Weights of a small mixture-of-experts language model, trained from scratch on English Wikipedia.
Size: 8 layers, width 384, vocabulary 50257.
Experts: 96 GeGLU neurons an expert, 8 picks a token, a softmax router, a shared expert of 128 neurons.
Training: a variant of Muon for the experts, 1045M tokens.
Below are experts of layer 4 (counted from 0) of a mixture-of-experts language model. Rows are named router (the router's row for the expert), gate (a neuron's input weights, with its number), up (a neuron's input weights, with its number), down (a neuron's output weights, with its number) and show model dimensions 48-95. Each number is 500 + 50 x the weight over its row's rms, rounded and kept within 0 to 999. Numbers have three digits each.
After each expert's rows: a language model's description of what the expert responds to. This comes from a sample of Wikipedia text that the model never trained on.

# expert 3
router:487502541496579497585512531428435551501527517544453519472445498527415484471479493553454580517512588536582427505483436505450480526427485536498574
gate2:580448490565497489435561544486515478525499470535437514495499500455517476493499560521586475470487436444435498546530521431600586588562430539480384
up2:464492507474471515536471496565411454582537426509502515632579554564553552464528459417453479564551517543586569436481403528367517445443548414411485
down2:445561498479566459493532506475553515520553508552439496464524538434503456410597478477462514479564526486489507475517484538568599506469496525465544
gate3:518489469461564501490487514435515527519560505484513536430542518493519490542508574465475387482456439553500500448521421487443557515504530531565425
up3:483479449557538544586506540444480554571500457512500435499501579458563510613517478455538452439391440485529520443562468487575577578544509561518425
down3:536597537463495494571527446549517459503505445572414515482525441495602428472549386532579517467522479483488547495531429602496527503418504492480406
Description: Number tokens and digit pieces inside years, page ranges, DOIs, ISBNs, codes and table cells, such as 1987, 17'7', 978, plus closing braces in math.

# expert 39
router:485561461531450476535504481391550445578615453453509453534484519471559489470495457515477529463473422588440489560501566554421435428538483530545482
gate0:498540497433443415515560494464573412524562444458549501508432464471428468568598534522521483539425398506473486516560521467535496550569480497508511
up0:494481510468556526549519516453495510408539417483539508511417526510543484511450506487544588480472491471490507604534467434529500520507487466487472
down0:490469511480397434512566487579403445506475473383500447488495462556453512562509398427529609513488472446489536479523551518556466574582428534523453
gate1:456587495470545485620448447479545476598576507484490465537517497509532545475485689568419503497481536535460528597515528489464505501533502514522525
up1:400613499498496425582473460412596467583545469494438449467470450513558563415574593547453457415501445440493543591475533483463515438441552450543540
down1:493497442599432539535550514471591431590497475469515505535435526494536488482476408492484515500525431610510466503512555471421568471523488513578478
Description: Words in image captions, infobox fields and gallery text, such as at, before, Location, Coat, From, e.g. "Chris Coyne training before a match".

# expert 36
router:493453557508459551519512565549429524509515515431454461475440454559474454469420546581513513474539504381389481374545540490466517425550412477499403
gate0:456457525493556638580535506533425522561526532396373448494457488473518501491420543545430533452497482519483500544439508484475511649545485480562470
up0:599479415417514474560441507501536513558443505369494482514503591458495519522473440486499504420498444408571523529531594559444455568546524425555472
down0:554542517516471511421559512596586533475412463562467502468482558475505557471460440363504444610444488651514593449639401532507418570440411554572528
gate1:648512449496540492465491576491524523458492444545552584525413529569453512558502524539562573527553510398556524498537579540547476500561552628493448
up1:490499555464450504463510535491483575472584428441476538471519545466528496431534525537499486562578595488580524432487531445402464539525520568556401
down1:463488441561485508469493518500547475574504463477522599502540533538529531592472539462573464588570457590457438384419510416489475436436510376534529
Description: Nouns and verbs of amount or change: increase, rose, risen, number, rate, size, income, growth, million.

# expert 62
router:518448487551433486575550580510513432446396464546478499392530488506485478537449398551583514520530437543520450461517459538534507473457546591506480
gate0:488544570399527384472492589540492454410521438482470455563496479415569413497413542514586553510490552474464557566553519463461490464501591437478552
up0:447607562418491486581500567500463481480448547516513461460564626465442502613425419481457571448597556442411514521555528434528476476464510524421544
down0:440483473520519557552477399475484460581498562459529467551482476487488512553542482611520482484488491449584524586576401533456548506525467520469578
gate1:539518499496577507515456523482532439440531544456516540487469448584429496524560411561478501520552566523446449491583501581453416594442467497448536
up1:482475430507468450467536471460446458578476464490514400484555443504528485572429439496495506524480516571502511452534514572454477469477576544547453
down1:545410534606497386653546535531504525474488557398462446486468547474533531414555471434481430424494565413419442495584552490483551462486499397481467
Description: Sports and measurement terms, often after a or right, such as right-arm bowler, vertical jump, 40-yard, average, TKO, touchdown.

# expert 33
router:462492570543460460554565505448541503441475450527512515466595499504556473448574413443566481562423401538507526569520483513541437471498446469467580
gate2:533513530473517519572506537610465550479451498564459499522355549562638459448499497463399495552532561472554495497416507437527441505497563557471534
up2:477378535538606531486538410549557406444553542520504462499595486522424532490417427579597474427548517509395558543540482445511415593610478577470411
down2:410486529586489465517495543473529505515427557562490563512510489467513548474616465432457491483527495592513449497536397537469497428517500489490567
gate3:479437567523461490568492537510488526478517492602525540518568404526529489521500547502507483502520535545463487485469511504507497451544532502494453
up3:443454472543540492581599534582509481562563472516390581425413423470490519466602419586561501539575402452518463380602495529444449407514496561436583
down3:508525443378478502435531454404491464562388471507419494506447559564596650508426494429430393490493444571466512535496561523462442465380554514515562
Description: Prepositions (at, in, to, for, from) after verbs of moving, playing or taking place, introducing venues, e.g. "took place at", "arrived in".

# expert 47
router:516499508443546414558581591605493486414493477556567471593567541548522498500505494473579463527526424465469455622500427491457521503510449518528558
gate2:496315478534535416512427497548503487499498510441509568505540543422540466605470374560553548496533538475445506510512479502414456488550425484469442
up2:476588649477486485532512513323472546568554514538440519502469502546467584415518536541448577537448439526595518462485566487581483548498591390475489
down2:496487498423432388474558476482512540571532474553453527466453517527454567421570479524488465511480540474535450517456476526499442517472497475485571
gate3:505594467512457506452496583446488513497606548448603487539465331541532531434601520508511455459517448495555598461491501460483547525496533397380539
up3:479620491523433525437465548470491595450564462529604458536444423553541517547511474521538395482513513586468565441440524480488511514462605451467434
down3:616479463401545509501441407460602531471471520415562457435525568435522467531454467495409513506447541492455567459492514503521552523437518495469506
Description: Prepositions and linkers introducing opponents, collaborators or agents: against, with, by, alongside, featuring, starring, as in "defended the title against".

# expert 9
router:486551503502566510478427423471537578551471394554461584508481615473519547442471441475467521501408472466506539524502467468520560417548581562496432
gate2:485616493529515497490593497503558489524549500530555508446382420427601515412435566519528580445472566487498502465517539467537489412516528553537492
up2:470539517509519460438513517440502542471506560513495596501437471442517496532423456536535477467485541546507424455538575522537510494500583545424503
down2:612493597465463476447517589477489431433578489386468474429437560478547491512449478499442439554493492461505380493439518573496401544431447484505626
gate3:463466439525443517532534485495490573538479519484476580474478501515571565498525524429535497524527452529430496461460560540444473618542528513497518
up3:479410455471406463535536510492490519512497427538581499568459553599489509446487509403478480593490472553491623598553519562591511457487423572472420
down3:476499514471515499507485480573505603511597577482451482565454470450489466558479535601508426499559594490464523554492532578483461583444491496484529
Description: Genus, species and family words and Latin name endings in biology articles, such as idae, Species:, "a species of beetle in the family".

# expert 34
router:498480489421553576457552515394506506476500529470575529471431479455613542455542539437480476457505508519490467485553432591519449507552424462502543
gate2:468496529415527508550479480504491535503509596513430494476522452510530530477635514536441563488469474471450560507520432452494415539503523486470507
up2:538532526526447433499429513494507466444472489442554564483537500464503515528508560583531470488513516413539466412456407543483585508510406525517447
down2:616535559477507504518504488639513628469469450447508450551525448557489471515502572480510588492423542502522456518492646464469458502594534498513547
gate3:466531521491418475493509463551522457457459492379511414567434502528410486521461579486437516476557463534514417520541497448440524542428550410561548
up3:431472450520502500462511563460533555536533556531460513520643418445455477545481576431516452475526452496504553545511426487534470497573568506476481
down3:414582560485564569510472495512557582446411519460537529433497380500462612533541411549390540393435327552512428462494415531418461537569528505521436
Description: Later word pieces of German, Dutch, Czech and Polish names and words, such as -en, -er, -ček, -ński, -feld.

# expert 28
router:507554492596584549536479495539564489552545556526512498561466552517601604565453630565443430467525554416552527562525446479521513485520465536501514
gate2:540450482503534575509539568474507505518483522465543502491421437534482391499427509392478538523513504581559505505548503536542435511477562515503467
up2:525433520520509517455481390529422510525470529376514477439538520503397486523536513554496501523518496487442482512452538431507529544557514424524509
down2:503441497458531543463532484515537552518508501508569388422555477471480415431519467487503503420445493477474542469563560517491469534489442558499482
gate3:506480398513436504594508507449483569569486348434555536537515473512581456472531460557530400498502416428479486515499601497475548589466462556543532
up3:469493600507537480439443572568501511493537549512454482529503507508446580472584544411464555454441637568497500506458409483471510485467406464506539
down3:484528542393512515515494502551438439414466551502548481564525536511572559535621527505539473517453529483500547366525501532528450508502523489522633
Description: Conjunctions and relative words opening a clause, such as where, when, than, because, after, plus adverb endings like -ally and -ically.

# expert 5
router:462473480582490563507526493494526511507416511474428495457480471515461402412595578548393518541445457468520516536571426476539526480461456505544568
gate2:494378499472492443548470480514489529514451496551497494569464415434506582500505570456443524440467483443518526455535433468457561564540556502573433
up2:462536529479500480479475590454569522513510562543474422561446490524462454534501427550452414486556573538518475535463489515487537552527423527537536
down2:533427493533501528526614428446506448404543457465533536598447474598471448631569511597504433583486509481614599421501495532569493438630537517513457
gate3:472397507509490521482509475504505460439451601457492474485513437483553582501555484387510478494495446526490495439494422563517537600591500468516446
up3:461390452506442419519490541477548433517513508481487430436498487415568476538498527442529559571553475522510461468476536508468516600526553494522550
down3:491523452506481566524467499543492608508409495479502482453432502416481506544582453570489542564508525551560446453501533442496585480469440551477434
Description: Fragments inside URLs, IPA, codes, LaTeX braces, Thai script and numeric table cells, e.g. h-tt-ps, .gcs.k12, °, {.

# expert 37
router:448603517483542445492499498563472468434511465555539442499530499594567439481539572526460435531554506428436429580517503458551468622519493536496494
gate2:438527391524548546472526523542551537590508584467518515562510521458598539436530554512502442470410433485443472537431511426570473535547447436549558
up2:496482410479429424475541531544470476544434522531463524492508426573655487476496511473553403465543423537408410486537511442485424525527456434552542
down2:536517480502535448495456379539435517447485520597421580504504445520540522557488486535511500446496430380484429502474589570484574445530551447544489
gate3:562429487518554537521462466477509453496445350442434590552562494521499522508469423469607494454553460458489506494529416503489482498529522511549539
up3:502564565514534521515509576456435522435533431572439568443487531506512473484524493581482515509490619551632488549474478540555442421374515477570476
down3:474509542415452420497527520577411490452456534430519467484493414470489386409623456477498556467492467526411470466528489458517521436480434454462511
Description: Prepositions starting time, place or means phrases, often at sentence start, such as in, by, for, during, After, On, despite.

# expert 25
router:432497506524484451463418538506574497536491464465488531499453422581576478515398492479542457495530487515485498551464526535430482489498489530502503
gate0:570454444483524504374525649472412490564541431464468585620505421495560506487462529534506466511551561515514414504532442415475565468466556478462440
up0:583402513561485457569509592450422517502529524517519526444417518526473435416443477575597555521602524582416538503540498425510497423442490498475489
down0:541527373519511516440482597461563574529512494477487459477527534416525490478443553546542549530582536508416499461476481519477453496407494542514415
gate1:463514429523459585553472501506388522589556396585572500556469585570542459492524479481439524445578449530563524486477560499489520461521479546496546
up1:513494538486554527480533487487541448536514497436442430473498412511487441494492489540552565528501556556540464531517510569480427395494481517534620
down1:528527482516557454525618505516537453566460571520587547483512487561486547425485503443527489548527537470473470489521528429583514443509388456379524
Description: Concrete nouns after "the", "a" or "his", often events or places, such as ship, bus, fire, bomb, warehouse, shooting, spill, accident.

# expert 18
router:579496441472415452542460432529523602479479487502420415472475513409521512529479437548573578555416524473526475493540510592543514446534469505493436
gate0:565473464494569481491402524491445562533471444477485476507518470493507446557532578500470584581602565568507486495487485557495476515540492495577473
up0:513485476471547529551480437491420513573478429463496502437453481477485497495513514593508467536639590545533506464535519504477511433627461435527455
down0:528519424517493538483560523492424422446490453505567494580504500497543484490499482404508493486498443539477504553579447535469443521603593489439562
gate1:386586505610504543499406488533506501410496538425598482448478439468531433526463465530565459484453510505514432454501575494574559546410422441474507
up1:384508387523415520552408433517606519455524458479454471563443508574474570509570523545440497476444570460590461468373552488522509480389429478440514
down1:470589544509498506500588521526540593453490525520541526477489488515366523525417550533466492536560553571515500478587504502482584412460535544441436
Description: Words in biography career sentences about posts and ranks: appointed, elected, Deputy, Ambassador, and the to, of, as after promoted or served.

# expert 61
router:418560574579395522458522620438532459453548419526488494522593453460457453439492523490476497443465518479486443536449575505503584479541420545487506
gate0:527461449585468527467514500476485428557535498490532486539603469525481462444478491514560437536493440481568537535511506503512533474465530511509428
up0:493540591466487555543534528541513455425498480418487490450415503569519564490544553487519581528515529500507501599464488435525499573514490486603613
down0:484415453516572465498443452372535549509450572410461474579482510598432467473454472460547551474424509480549543582497506482508515415491371515548465
gate1:537517553570532468517394505441503512425416498545512492502470541496407549438540532563409532531461450520461487433496500567507454484577489552462528
up1:485505428473473546530460436512471534429496493449508552485584413537521595462413477545491433480568538529617461428521436484527455516452506472453584
down1:483500522397520528469528438479510491508499517534471571447469443460451531528561470568544572511524493489566569499583491564479495543421427574526542
Description: Articles and possessives in biographical sentences about family, marriage and career, such as a, his, her, their, "a farming family", "until her death".

# expert 7
router:429478408521582588563504482582502469546512634543526435580444585505441571503506533490510545426545619441514519472574510532465436459493439474577560
gate2:490494416520573455436516486558539498543522497560507461465502466570447538439540513491548521594568508483512492547527510489542548542521513516563479
up2:465428512542563502571478503466559490433482484411502490552546461597497521472446435506519445502499503478384520489519523494565488517482539517536509
down2:510468622545429448544474530513434533581482566583534482523496564422432521524445612482472471516402435498485389511503550453496449451510541502468370
gate3:536468483509492481480505505426528586535518458493547471472520515520528509475464404575476551506515586457504430539519583554555462436439574516679486
up3:493412530493484457512573581395522549470481458481534518467518463448410507487470412455528481466529558496497471462509549416473481440518529510515567
down3:574463454450535454517539558506504362504591539541544419482484548520512590541467472531560557495412475467489485476432567500560445571420414502488523
Description: Conjunctions and relative words opening a new clause, usually after a comma, such as but, that, which, while, when, where, However.

# expert 20
router:418550562560405493544478535547556481429554490549522588574470425487432504533501497474381452456488511555544437574462431472439512468524513519460474
gate0:507470529389495503558477513567567608495554448507459467559550514551540446525506552519468555533403515515507423470496522371525520497516638585497527
up0:502472614375417447412457538523449549511436539432509491466532482473462561494493576498463488478465496526510439529578450557494510607510556527563469
down0:554459474539457524503485546488588570445515453488538541553438498530414492527381536476404487529579575423407452451543490483561540604448415558628480
gate1:516599523559504507535521452569502529431556451488509496503538557487495476499465475461368546517506434531461584482468612586459453452543535521569552
up1:522507466505543533515488447474430424501482414476556599495545428510480585464509486455390535506420565506514540546510534501545466536520537458502471
down1:560520517527566564539471526398556431442556516511517525486590464442503467534524512512504421479450492613522434438575369483466607459456562504511487
Description: Function words like of, and, in, from in biographies of scholars, such as research in optics, studied at the University.